python train.py --moe_layers=[1, 2, 3, 4, 5, 6, 7, 8, 9, 10, 11] --init_std_router=0.0325 --norm_eps=1e-05 --max_grad_norm=1.0 --batch_tokens=65536
Below are experts of layer 5 (counted from 0) of a mixture-of-experts language model. Rows are named router (the router's row for the expert), gate (a neuron's input weights, with its number), up (a neuron's input weights, with its number), down (a neuron's output weights, with its number) and show model dimensions 0-39. Each number is 128 + 24 x the weight over its row's rms, rounded and kept within 0 to 255. Numbers have three digits each.
After each expert's rows: "comes before" lists some tokens at least twice as common just after its tokens as in all text; "comes after" lists some tokens at least twice as common just before its tokens as in all text. This comes from a sample of Wikipedia text that the model never trained on. Tokens count by the router's weight.

# expert 5
router:120108118158108112143138154148101109090158143120082108089135128130128103131074125101159144101150102126171125155110139131
gate0:127150100175159144127155106085163135123137168146134157103150142114126131164105131116129158126114091134152131091134104126
up0:119116137128130090143133152106141112145149191087121126096129142115090183115135170191184120172124142130158119096150082141
down0:115159134121082125130125142143130164119087103093127109127134158138113122095196141148099158131153127113142107067143100107
gate1:151106134151150124115144152087095133154111123190112096122147150157137149085175090141120129128092136170173109090092108109
up1:130165100115108145112105112120162081103163154108147108129108120094127120144063156141109131168128084139126136158170126122
down1:137115145159152138154098093141106143138105109124104116169130110103177107135141124112128136135084145142141183135127132135
gate2:145110156107074139118116158128139109134087125122133114125159093144122113166138091137123119119140130159170123099105100162
up2:148099145111069134116111163104144060125097117123144125159115118156130145181125104159114126123141124161162100085118103128
down2:127131124069123163119109154169139103127095136102185156149164106142098170146087110126132127127124125114102111084162096126
gate3:110113074158139120120112148112120093108126121134080142138160119110132114116094141128131138142142148156171146113112133115
up3:119147102098170122131132130156115119122114120155111137135120144120086123085140143128131126139117115112162146131208089121
down3:147146129107092107133172140115082156144094148132081108115115151120104086137094140131094144134130128112114123138179154118
gate4:158132112144096108158145102133146136116118081154119147178147161137105097108138082095114184088114134131074115130118112131
up4:122084095124157120113158165150142139130104146141162103162122108110130099080129160159123111133161169113139126104166146156
down4:121178126108158138123133173119110148115103121084112162105125134108138109155132136137127158175164137068115147118102125104
gate5:043170140108113152158146145092146149138125141138090107116114155178136104138096106133150125123157093143117125146111165103
up5:106140169109144100126119116099092112164133115122100125122164144126129127148163142163160162140094126143114128137102143182
down5:120165118138099095121180112170140158127120130121150133107133139152116141116110086144166129170166135122109102136126097130
gate6:123118129107116086107162157140151101127198117104146113155101110091149113128127108122107168137097123121145142183110157132
up6:148105119101078127166139148145137181152113127091118142159130158150116086161137140110099103129100152131122131119170110156
down6:154154133098154130159146144111141142098138161069120083096118115106142118082128122155168116120148111116141118138133164128
gate7:118155066142133128121136149112127142092072158127101078142111129107115123084130125142143169117125103142110097201148155148
up7:099144164112111123112144074175134135154148095134128155146141146114159131118138121109116101156109093090136153114149113142
down7:068130121085109116092101098155150119044142122130148109153137138160111143109154165103129171161153109100126120120139135131
gate8:133156144171108129157104108130135148113123166150156128129093076106132140120117109133092137139129133145116095122152093121
up8:173140135099144106148136149134108117111124105120108097143114124142164175112131150126106138128082101148137103080109152156
down8:147136133147135165139110152120116146144104086104119073134110135154121149124144160185110110122112158124127141138093173174
gate9:089104107130122157141120168089158142134120096091116088166076132152123112132126141146139163124128123129117107122165138106
up9:072096117115163166134143101110119112155137125113097157106131120148114173118105114125121121106150118134102124163086114155
down9:171120115142100123114141114147080124101112102131175136165144164129124104183142120140164127138106125134140094110120117120
gate10:125145177143140126141131164147181107124149162127118100137123103108107113132105125107149118149130120158139143103164124094
up10:172147159122071107139099136104115074109105129132124160124111105133129134181144076132084148146101114138149137105048154132
down10:123145082099118078155112129213110097148128113143130159159146086123143135091116151110129129170115135108125149129150107097
comes before: " the", " was", " he", " is", " it", " they"
comes after: ",", ".", " wh", " that", "ed", " and"

# expert 0
router:168147145150094161149133135092111091128099109139151127112148117084113108152162153130107129112149111118144134136121107080
gate0:113140101085112125150132150099091122172115123084139128120128172129137100134093093127137116087173114117109096076132132141
up0:141132129107102104130143119143092122142101135166095099158148098162085162143168101116110122146127123115133169174116100127
down0:122115121142139129121172109113121147122138154105170162144128138129137129093128186087115083109133121090173159126113112132
gate1:106109118145164134062159154134070142170152101108147118150092153126128147121165111172107167075140109140146114153116133174
up1:100130144148162121129135109146121090112119089139139112190097136150140111169142104156106109095148157122134086139143138153
down1:148137098158119114119156118064131099090129104089123122095123160091102147145120100149134131124102174170084148106110115103
gate2:131129126126125108120108179146111153127152130129142125100150136102120106131111103131146111154099131086129139121144106079
up2:113135111112109118123134157112107199119143158107134125119132127111128102105117124182112114130133172117103078149156133142
down2:127119097158128136126110142138126161113105123119163115116135089145170146152128154108184133171198155120123153151147160151
gate3:115151149104159127135095126115108120052100068120151116105156139099109093172114108094115155143105148149120158136127145139
up3:127143094152108143130120133089129094083097126108147112134159127073107103136146129124121142180122148133096125110135138167
down3:119132137116111170107140161133166119095136141118110085139172100094128194104103134150114111135142125151145119124145124104
gate4:143136162120097143121128113120129101063124124149121081107110119146154119113104155132140145101132126138122112139124114156
up4:143124106099136116124138127109146148118135087125111131130076149104147127117115136147145177140129193106105182133107153124
down4:163149117108105123085159129131110158154189105121132137145116099141162130159112157167134162134136145169146124125144141133
gate5:145111126102112090117122101138132126135143144163156115164125129152097090157134132111142165158138119103115106170073129156
up5:130118097142088112128115106123144111109107124129111126127149159120136153134146122170115108121158106108087109160095142112
down5:104136119127162138110143167105122096150137097113129101113153136127135136165112191110149129130108097103114120117073117095
gate6:111114141193158127146116087158125091122126068133097116133135100160127163165127116119113097146167134132171128108087146127
up6:125118114123100111120145134148095152151164161101116140141095124145117114100142145143129155153138147121070140145158151096
down6:128103135119142095108145095089109110119160109105095067126165191148154117097122102138147096152173151106117104106140125119
gate7:147121111136129163141142115082149119124143141111116124079132138147152140133104109155177167102124108127151109130138126124
up7:142114106132127082101123097140128121099110138112109143136135088166109129096123133150114133108137143111094153097113157177
down7:122115080146114138148123125096104157081124115127123098103135152123123126111103123119151113105122150124116076141130090114
gate8:103148146162159145114113151107126093181093101125103142129121111144150142175148168077094097150106141124100124141091144128
up8:173147109131142137116105153109137121120142094097133130154112112157154140139114141151167142116136127138164119104187096133
down8:129135136176160161148134101124133099131129137072118095160135111131098180173124094114118118145149147136086125143163131107
gate9:116071161136150115100125153111135114120140112123142124105107156140104105136113132148145099149136083146133135157161150108
up9:108117154117125110127146120103163112152123136118119098153105134147155122130103163174111098103164129109116147161157130116
down9:134147106141147107111107113137154096114084156099135124157151196141121082143116165117164103125124165126170118139103094133
gate10:120124156176179102121119065128111129144092115079136121103123127093135123128121096160154136114111075133153121156153164124
up10:128152127177120131111117115143112116132105111128139126108102107159194116129147141153161100108108052131109180143114198102
down10:166132146118112144120129118128112081151172061157141128168131121100147083124117134138114117095110163156122170160138154108
comes before: " ", " T", " S", " D", " M", " P"
comes after: " |\n", ")", "1", "0", "%", "2"

# expert 30
router:156079117151100175087133108135139085145123139090105139159152128129100115097117094143149132097143116121141119095117164093
gate0:139140162142113164145120088121140129144152140093150134079118083148113141166105119157141113167121140161174139105098191086
up0:124144137146121163086117145158112092107087103119141098104084161100133115149131141161114133116123147104106109134134111149
down0:094112109107106123144098096132133113117157160169115189138125137144129140116145148149131153130128127120160151128098098117
gate1:162108128128160175128102127102094140136123075119102135130143135154155123123081140111142104132138177140137077131139130139
up1:108153097135147135167164155152168092092097132135123182174115125125124131102158099156136132134114116140130104166105183084
down1:142095116113124140138130139109100101130131100140140125087168095120133167148157136136106095123167072151129113074104114112
gate2:120145122102122125124163098111155144139191117110129103106122125153167120123136111110141136124146103119175128091125168106
up2:125125119112132102113129105138169141146181119136139093123154106157169092095156144132145152101111124096170122089115145153
down2:103144130092147134092114149121149111132120117146138134103122123146152125150120106129107108126135113138116106145153112098
gate3:133135137162120132139131113119114097130134133134098121185184107136124098155080077125122127111127093102160130118131138143
up3:099146096100131097112123114121153156151144175181143144098110122112151111104140140096147103142121125127091108140143146147
down3:131153135117113147081160131152110136139089125128123163114163101124145098107125155185124151146109141087138146147096149129
gate4:117144162126123136100111115113165102119107166152103107129108151110069098133124169117158136101131105104111169111147129176
up4:125098146122129149150137116141089161145160081118142109125083112111169151133153086121106135115118182149138107172130116105
down4:105128125080127119110130110139108167118137078131140102118083101132147103134145128152098150118161152165108169141149096100
gate5:127122175181136160145150147130096143151099128155128164088121134131150146133130103135122162140103127126091130119117113118
up5:117136154199093139160117121113111173122099118143113174158147131184079131146091142103134101102144129172130112149126135112
down5:161125126117141067170139109089107182172142148148114176130117156145090133101134135100131113148112085093133111110093084125
gate6:138155123164143138082090098106140123161108162143165117109126086130109158137078145131150134107129103148137102115137113131
up6:197129086130122122099119112161158105127103088150129090140118091144110143106132143182111044149103115139069119148132145142
down6:157122094147076109116158166100153146121138116136125118145144182113120126110174171121134145113126123131152148155126079141
gate7:156057076118178131110102117098062093156094139094137106113183136091117137174115122101132106172127142092136170139109115181
up7:158135149094110123117145163097092158095092116097131108118171142094153095160113096119111107145144098090149141134090133095
down7:139110151102144159141101124158087189137139142119134157143127139091138109133095112130116138155100135098083104102126124137
gate8:113132135137140126117149126105122154158143142102101155083139159128119160114161107096136117145153108073137107120109126125
up8:145138141097114110116097114141134136139104097160157083113104120128131124168130126173149120108080155163192083139120161134
down8:147153101195102120137169110133164150132089120101090101146148129124163153103136131093102128126085143097098118116103144144
gate9:128162158106081094108131151118127114142127148125144120131144120132123113113183133114150105125187128084109146106141120145
up9:141121123139120119083154157110151130140129161114119106090107158138121206137122172111132161087135110110147149116128137091
down9:114109149127116115111157150084117085121145106161148111137118153131102104112142136107123133088146102118161168095136105115
gate10:111141159158093100148082176145109093148085128111112149107154139113103137124136158150135114148131120126129118084132138112
up10:143163121114105169094170106109141130102200145167133125161106097158135162148108111088127144131157167091158152138141148148
down10:151146129136129129111107105108103151138184156121109064186121087099149156156107159129110081101137112080149148140152136114
comes before: " the", " a", " of", " be", " an", " s"
comes after: " n", " N", "ed", " al", " is", " v"

# expert 16
router:143167146137183148071135150143129123137138108113118112100089145168157136095110146158140116136103134120120104151116135152
gate0:117114077114140122138093087100107139147111075134130115120111136109122160135112113119107144168162084132123154120135106115
up0:122094083145172137103162100128107135135133069149135107121136119102124107157088120093158117119113089098114157133131151111
down0:098083138128124133147124137117144172122085141150171143145141120120136085166114103140107160118156140164134130108132124154
gate1:146168115153177129125126139094095130104091126141104111135162150134156104112113141103137092142087135113112121162134131115
up1:117140106181130120119133091140111163155108104117130147122081115129110130065111106124128106116063105147108126113133120134
down1:135087141161155122140137154136125101156112160119122104156119117131116113150155115166131142139106160132162149152162164099
gate2:132159144142090073128140159086154119139139178117067141117172082107164108117149089123125141165109122095131147111101138127
up2:099130111097068110115176175131144194090132119125136108133110177153115163133116134158129105097117159131114115138112093131
down2:166144142142109152125156168130102099158136137131150117137174169126124142150115152151137137111147153114088139125075104094
gate3:099112095126125160142086137125130137133140083111178128148118107081110160151115117150132121078149106135094085140125105098
up3:147142082109154183147100133104151127122151130105157110118086119151133107112097121119170102106146145108091066124144120084
down3:162140132138135150108126115131152121131113160114140151124142110121117151131156172120149116094127143145156104123111138107
gate4:120117137118132103082115147110117115133101140111144131153128153121154168161182129120093099105160091121169077097136097101
up4:130139076140146098123170130138126166132143149093094133112130064127132117143154107123166166158116137148117131125121120069
down4:125128131133143147140160135107109082118112164108077148129099137143103138127130164176099079102096089112098103118153139091
gate5:152178049154110146129105139156155104119106133154145115090132103127148143132112122150085138132148153112161139099104099142
up5:175149144115105150074119148108131087140090117140130129122109149124145152136111146109135121157121168141128137105103107133
down5:170118171089137148131155143128145129084140133138128107108172173128105118140117090171118171125141134123131147126129158174
gate6:156129122131125123113102142149134128099124167088130120104114119078146111107106130127095147104080156114093183150101115144
up6:103127153140115154123152137154114111164187114092175100117129108166085192167143125095130112118111179107142144150146133117
down6:114145136126147104125113096127134154163112114149096099116133168137140129123120108072150137153129139131169132129125128135
gate7:146163098132098125127131140166103122089164129153132086139127092102102160126114114099148124148105109123096114122102140158
up7:103084142142147137134116090123136129142091123092117152086122151139140104145120141170118140115147175116162131140184120098
down7:125088088128119146151167122143142123163135135120136152128145136085138143143124142117130095114124137148192136116142134130
gate8:101155128118123090095083158146128100118112147132098119179112126143127105134173131140120126167103191118118135109124094150
up8:188097155132138147121125161142086107153114107117142115158133097172142147097123152108093121095117096135141114154165127084
down8:102144142133114184138138133117170146136152112123135143102140125117125137132083121110150137108143095200127123122177165135
gate9:110178130113109137109093102066143135144100143153098126098129107113152140113153093127170100140154142156119106119111152205
up9:101103112139143120162143119138108127145102101118169161144171115149086136096113139113101106157120147144112175119068113130
down9:135105152123100099110168105107128148155162113149149142093138134153153124105108131165158180173131172067138121111109138154
gate10:139147093141110184107116160145141120126102117103124152138111148098139140120141134128145125149111122132177076169142099085
up10:165153166136184157067101122133122100175134109149120159110155122158153117103110132123163156075141074086148111096108104129
down10:113138112105127153187119157125126134092156118107160132156120118137160161176136124115147141123102122155170143119104136141
comes before: ",", " of", " and", " in", ".", "iam"
comes after: " w", " W", "w", "ow", "W", "u"

# expert 13
router:137084140103106116117131115145115088068123129106128109150142120119124131104135143114118132091158099130178128102103157118
gate0:154118102128119099148138126065110117116153116139132125115092111146143104155142176131126106122126137120111121094154126081
up0:154115093121139096124128115091149129092107122114161128142085082113109116115110128126168122107117140115137113147139104094
down0:106137097131122155127173143185163139099142120147133152158134134111082112145106136175124118094145096132117130061130103089
gate1:100173191146120097154144101133171121130114173132078097123123093114157132127105140165132104100141135117121118147125098143
up1:136166091142121135133099144102129120145139127121117150135139141133120127111152162113144137133122105155156133108102179110
down1:124135120145128127151180156134129149128165149141101163145113106108122111177113158129170154178107148109135118159133101099
gate2:138117109170134118140126089133091157121133078124126134143139116155125151114158116098124093124155156145146158171136112110
up2:086155115108104111138163145133135101116144197110171156150114118129128133115104108125135128147149106186119108077148133172
down2:151170119140133115126139148169125110116079136152125139126139176132103141128132155142105120139102145192103106098203095094
gate3:126162115122092069157140107141142164135105152146153124170142098152167166099140161164126145111154108125102124134137154090
up3:124151104135124105138145096157158161113108129063123142127157133127153152107122131187110160113138124152090150101116139111
down3:130128129153097119160128162112128113095102116121138112129122146117132077077163097128112118156175121135090157152101152104
gate4:107119143144129124120141088111101133153119116117109123157183115102114120135176113119142144137131144100130161125129103137
up4:067141161109147168110101148145136127132091116109145154129123135086150110148127166104101098160119101192139116146124142109
down4:115098123148101141124161130113089102134098076120114165118126180116117143130148156163104136128143160132126093141156095142
gate5:149110122136151139152150153111082080122124123121157124141147153132122096114136098109107172115142098149114091104102082163
up5:134134143131098139186150132138088113127131186146121115134161167103153094112143101087123171120149105115103089134098122144
down5:098145148128150167129129116153150092143142100131169115119117127102127114121131126111158160107150149139109077156115117129
gate6:177120144133149125072087117133119111087145134135141118124121115126167105186131134109115121116130116135152097113129149097
up6:142100169111103153056136086107114100114109140085135164073183102151124077133105087129147118094101203112145115121146110127
down6:091113125180130151174174105128128126135153126106126155134153145115122160125135103115124130125143138124138202106088114137
gate7:125156149173074164104154126163132110094140154145097132104083094124109121085150156148114134136134156120131132141157107127
up7:129145142110143106146114142127149158097147161112144123161119137172148143113097159098128114145104078134114141136116166142
down7:107150162135149122167112118165149089111135137142121124128140129128129154111143146081113143121130140139114168154151106136
gate8:138175128147149134126121135147094150116073133150145119104102114134120151115096131164166128121189145178103121111136127132
up8:136139166160155089123122138113107104131125121158172146115090108154093132092085168126120114152137086132139130090120156146
down8:117157124177113166130140153137132126124165149138180150096118127132125067128147149135087143100159114110149150098129135111
gate9:129111123138115147141113169113144127123110114121171146109133139143116114122135108075130149101168073173136102191152146155
up9:125142134144120125137156150100139105138113105111139169126161175148128120107116139090188155109138088151116122137118115145
down9:100135139150133122127110103161107141116096136143147176150140085147142134112149086145124095117160137063113147151127130161
gate10:146103164147123134118169076115151126104141120147145164175082127146168147132098133132149154112135116124152102124151172132
up10:095115118108128137108105138107093147123177169136130086122129117063134115122111172154136149225172172130148112109181122107
down10:162125155111121132091120121145124090134123150080129099140120078136146155099124115166137129125135121115141124165134086107
comes before: " ", " and", " the", " he", "000", " which"
comes after: "1", "2", "7", "6", "3", "9"

# expert 12
router:145111126097125120167138159113135150156140079137118165111179102157161169148149155163137145124106134106124140112102138135
gate0:123139132143187152147138149119097166122145130086114119146180147126096134140133131093118122132123123135120159088138109134
up0:124141132151167134137114155130126112108181149091121118151144147143120136107144125139150139162136114121163135108082162172
down0:146107118120104158132137168096136142121162115112136189096141153179115074118106149149154128126149097072130142151146153177
gate1:117119093054139122093115106112134120171154110138116153133145129149130132093124132103085133126094150130099142145143118141
up1:122129144143121106173140113125138126115098094142165097154117153134203126146126106107141137138094132106096121140123142140
down1:111153104143103165116125134102145115153161136123147107107105155138100140094105110137102169112116090134110108096132162106
gate2:122130134170117124161118107123144145127130086091170159120151163131144130102105114122098096127096124085135134165098135131
up2:103134081158150109125144115157096116118158220113147138128150150114114122088144112122142108131132179144164163115096149101
down2:169142147115117115090164147130116154145123128127137148126163136139100094102135102176097128140146113140119080113124143127
gate3:096106103164084115112125125149152174123107101128089144153135114091134182114115123071118115156116110130126143130132113124
up3:157165142113135119144119122134078058143160083117118126147178145115139149142108116136147112148139117132103142159145072151
down3:121138116146124190160136131131142134164086110167133129119143177106140131128110123137116180092137180100126145151086119119
gate4:109126108137115129203167112099057153134115150121124173106133106128137093176118114132153147107134104143109142111133137140
up4:112158113115102158127119120118159100113148091114127088136096162142152154112132181077085169122150115157123090132145121121
down4:115116142142115133163122130140112113117119106108106155098129115153115091099127123168132145140099116154107131083133124108
gate5:156094114138090202083092138170122141124145122120140132127132161118116133148108127134107100155108136146105109105106132079
up5:141150145114104120125113101171114123106142156131142146131150116157125129173148076102113105087115122138127096152113129134
down5:143136121122117107120112104140148094129157139124106142120117109140126145151122108144147135100141111182118113148151158097
gate6:154167115137158141102102142114165088109100121128137126110092161134085147152106159127132145125116119090111112124141153105
up6:100170127149127150135129149159098109137162127103096107114105145088134090146139162135117110137149121148147130116130148132
down6:167123150072121132124114132086139120091181137139142123109159085137101163119091089141156112110127121126086123119120099107
gate7:207178162135156106092095118147103125138115134144114125128104149129123118113114117162126118131115081112144119105119126133
up7:155084127141144130137075111145129133114125140119124149105103111115082143127154149156123134112147077131141121112103122122
down7:118127145149123129155107122145135087101153133139133121077147146131107134153130098182091131136090139148120168111124136110
gate8:125124167142159148095139105131098102149166163180128092146137115116137139100134140174131115149141146130097129108147112090
up8:139106123148165170143138144144101106132140130130157151117142099124154116134123152124151137153140149116148139137177097155
down8:154130118141139102086116150153099149130166131142126149114122112136111134104138135132101081109126177117106123144117144185
gate9:172157109127132121097108153125132103120138137102131157110099177125105099140106115146169149128114194099123098097136115138
up9:141119153140138139118123093103045097121148121115174112094144125120146107155087112145120166112071130127096121117101145111
down9:137135131120123138129146142085118136116126119121171140137131129125116124109160102129101114099136126135121151137139100122
gate10:186141112153138132158132135137160162136140087122137133148143103111105145107119125131053110103130115111162117102096117173
up10:117141120099150138129162123049164132152148135113100128170131111112133147099117170122079122090130148143155130121132125168
down10:109081123123145175134116132125118142155100204185111113102109158104112134098093151099083114151140139135123121142119163110
comes before: "le", "ul", "s", "p", "ing", "e"
comes after: " st", " St", " pe", "vel", " p", "st"

# expert 29
router:152136108146138144142124163107120090117123109136133133152134091147118089144143136156119146089121132101146105122142130107
gate0:108136107173115133140096141145119112099090179155120155125127116125081154132102124105155132099120110149100111135148128094
up0:125127130162094115120126118135125098144108123137106113163115105130121116136154122096139175082100143118128086150144135105
down0:145076110156122151139117127155171155135145135138120096142097114091130131130117107157128079170105157116115134159119129127
gate1:152087114127137136099158134073130107114121110116173110117083118131098155179106126149142147100149155138125117155135109122
up1:200092196115134115147128117144176138145125171105120123151119149176081092184118135130136100119131078100109110152095133126
down1:118149137123133156163039145142137150111119151112147068143126162124111138119144107093127135116109118104059136150130112119
gate2:184154164113114115119109120126140095134139109147174160110147128150116111092108121117149117127058122114109120155145149150
up2:154128147119086120131140142165123155111120092114085143134126134114154138116140130104155173092154084145112121115138128133
down2:108110102097137159158137133172111174129131117120124142122111102115120086114107071153123167147083110152165071100130156140
gate3:143107092150124147145102170134101170101162131172124105160159127152097131155116150104098125132133106148107164156104118112
up3:109113149100144132135160116115159054177158139153177104117075125143147124162103129117121126148105157145144128087106146151
down3:123139132126155126111137115146148149142102141099095094147081099121150086123124106098156158150150158097110123151127135139
gate4:121127114161139121089144100144148139088129122125159102141139155147155138162150143170144077124122117141164079098127128129
up4:132126121098148102154174151137101092098124129178101144097141175170100163166093128132150102089123106133140129111129149130
down4:105137087125134118114107141108086121092165123111136111108117193170132101124158089117150134175128164150156102142153139082
gate5:170134104134133153103111105112124088144120109129068142130173124114120185152129117130110176126089126106101137095119121121
up5:080135100162113141147125080161149129146152113179132140167078147131155108136162127140137183135151118110117135100071134072
down5:102148113143083142134127119112176146159113160118125126161133091125103140123153138123132140125118166136143157132129128120
gate6:148104142118165115158161131104115131178139135144169112163152100141095157154080134132163174148112121126147130137087090142
up6:108139143113143164079120152123184136121117144186140139109096188127109135109128114133101124170095157114118132123122167106
down6:110134123121107178142114130124154065180128124138142094143112139154134131125118090152103104125155159095129132116145103164
gate7:133148098135164162112083106119105073111154108111142122128158085145121148137110129118153114142134137103055185153130114118
up7:119101158109115136165156141159141144120133125100157137142168153118142119070160140104133114147148139134115073111131131163
down7:098122141112150169132159135133163161109125142125127112099110087121142168162144092147132165154129122099107121119145112156
gate8:118148120128115137118125189117105158139155150106141124098137129107144059097091136140120131145130128126148092079125175124
up8:145083110174137140125170155149155135136146140106137125089128122102079116085072152114171126134095136114116161115106144104
down8:140145108156124144136132149114102134118160117126124137119152137120115148056105180132158129126108162077141110101102103110
gate9:117099110146130117147114140140143163154114086076107154140151115146174146125145131077169104167130121160108142118117136102
up9:090114134133140118138072120091143092118131154138122141144138135138146114109108111164107150138126139144155110144084116133
down9:143135119120119122173146111166133134138155122140145118126182105110127139106129133117100110180105106112166132130141143134
gate10:099079141074141140125107160134151179142105157131175118143097142183135127078107173099135158144131122126112097113127092140
up10:113114153146172146088116145143166114125115120100139106144107108135133140156119170124168104130113103119115124163150127113
down10:135093109124135133146100145144116109121093130119111113110167090154062126138079159113135096107153100130122105111087155099
comes before: "|", " L", " D", " B", " S", "-"
comes after: "\n", "-", ")\n", "|", "\n\n", ".\n"

# expert 9
router:132134141087137124116129121147144142115083150136149121130113132112151172078077112096113128165103134127122132144133183139
gate0:113138151084158164075145125121101136120118127115077126114127138156094153171116159102115138128167120124140147092140118128
up0:141152136143124117111161122124089079180141159166107108117121150132129123166194139157116147118116167099104105117126113148
down0:088140110104147161146118114151142129139150096112133171127114105128116199102122133125111159132132120146111108121146139107
gate1:129167154105147150091146110118119080106120122119120112139125122160129128172151085127121132162127105159096140104127116122
up1:167104117126139135105134112115137123097095090123115085129112149113122178144118140131089145172116108122129144157159141163
down1:111108130113132115114061136095109107138169183138158121116116113147133166135102137093113134104149181110138117154144109141
gate2:136107084133135114114128117122144122147137136130165130123140146165166169119132177176117125174168109101110097123123133116
up2:187126106086113109153148081105116076163117087135122116155161113086147092139158127101139100108161098152167140108114133112
down2:098147115168156093163089114100141123126131095171113129121139138187157128151133066131183138119116095111105161151151140150
gate3:200139128092129145139127120129149120103138164099154142121169142131135120085111139127132152162105104086115120172115105190
up3:037127151133104162131155138126136087115102153110053114141171114117113110113098176104151115142100133089164126100157136098
down3:117101133083136099168119165113118120120152130116151087120143146140138108114126168112133144169129136181154135137159144137
gate4:132141114127118083128162114126090131130144184150116100147136152120176145155144105172114131144118091099130133179145116092
up4:139167134141141140138142089130095100119147137151057107103158133131145162124112107112140186091117163110133158127135121150
down4:137124088114162130119116127113106163166098118112159113102140124167157144084110093127160105129113121115104125096108124141
gate5:073156079149109122109119100086095083097198130144153131147139113092090143118149156162110124166111126135109117123099155147
up5:163103137091132093092122106109157123138115136127179112095134165148148122133137113143127145130125137179151133129127107110
down5:148162123147128124150157141134114131130167147148094095129128110151123132141097113096176192112128089111176143124132141167
gate6:136127137134140122096138179153104150145123149153106111097107102082111098129101154103184138121139160119112138157124106127
up6:181121113108123119110124129106180130088121124156136185179110127146173123138144107133111098154142112088128135075112143149
down6:123147157103137077106172102144132121121114105119173118124154111125095110114118134150112097126133137119097099121135135150
gate7:116112145142141127116128156134125107141170152095128107137117145168102120129135090138129154151135140138096145132102126139
up7:178142147101156138100132157149137127148143123144122140141133184157100136104126122144131139111113130156084145133131141125
down7:118135107142153143144124152091152154127165139129144128141109091110134139142072126145137148148139119104119170139135191119
gate8:075124096149159110077111088154057081177136129128114152121121124150132137115118122134141114174118121181101086123133158095
up8:072126132117168126077110103122119104096154155126139142108142080106157111125149134161133129171082120162116115148111157129
down8:122143149109093134094158161099120136104104111112175084172139128138130117145140131118144150144107159144162127152160116132
gate9:139116108159077115142145134116120127110174115070102119131113164110171099104154140168100140146113164137117133116134126134
up9:091112150137142137114141101094137105139092149116134127151112160188101195136119138124148124106140165124139133104146137136
down9:158126155167152080147121110130123118130110133146065128139172080110135083120162140086101145139096108112137104102111156123
gate10:160136082119109149120144135106107148140142133143105135132141114130173128145120105151125182079120136160156129131132163116
up10:147130103119098083135131122128098109083109135077156143160124159149104112133164172134105125122131128146165111122136104171
down10:111154112125131126169120112154133167167158090121091146123098159123146101123128131128117184118099170097148083133166126104
comes before: " |", "3", "4", " |\n", "5", "0"
comes after: " |", ".", "3", "0", "4", "7"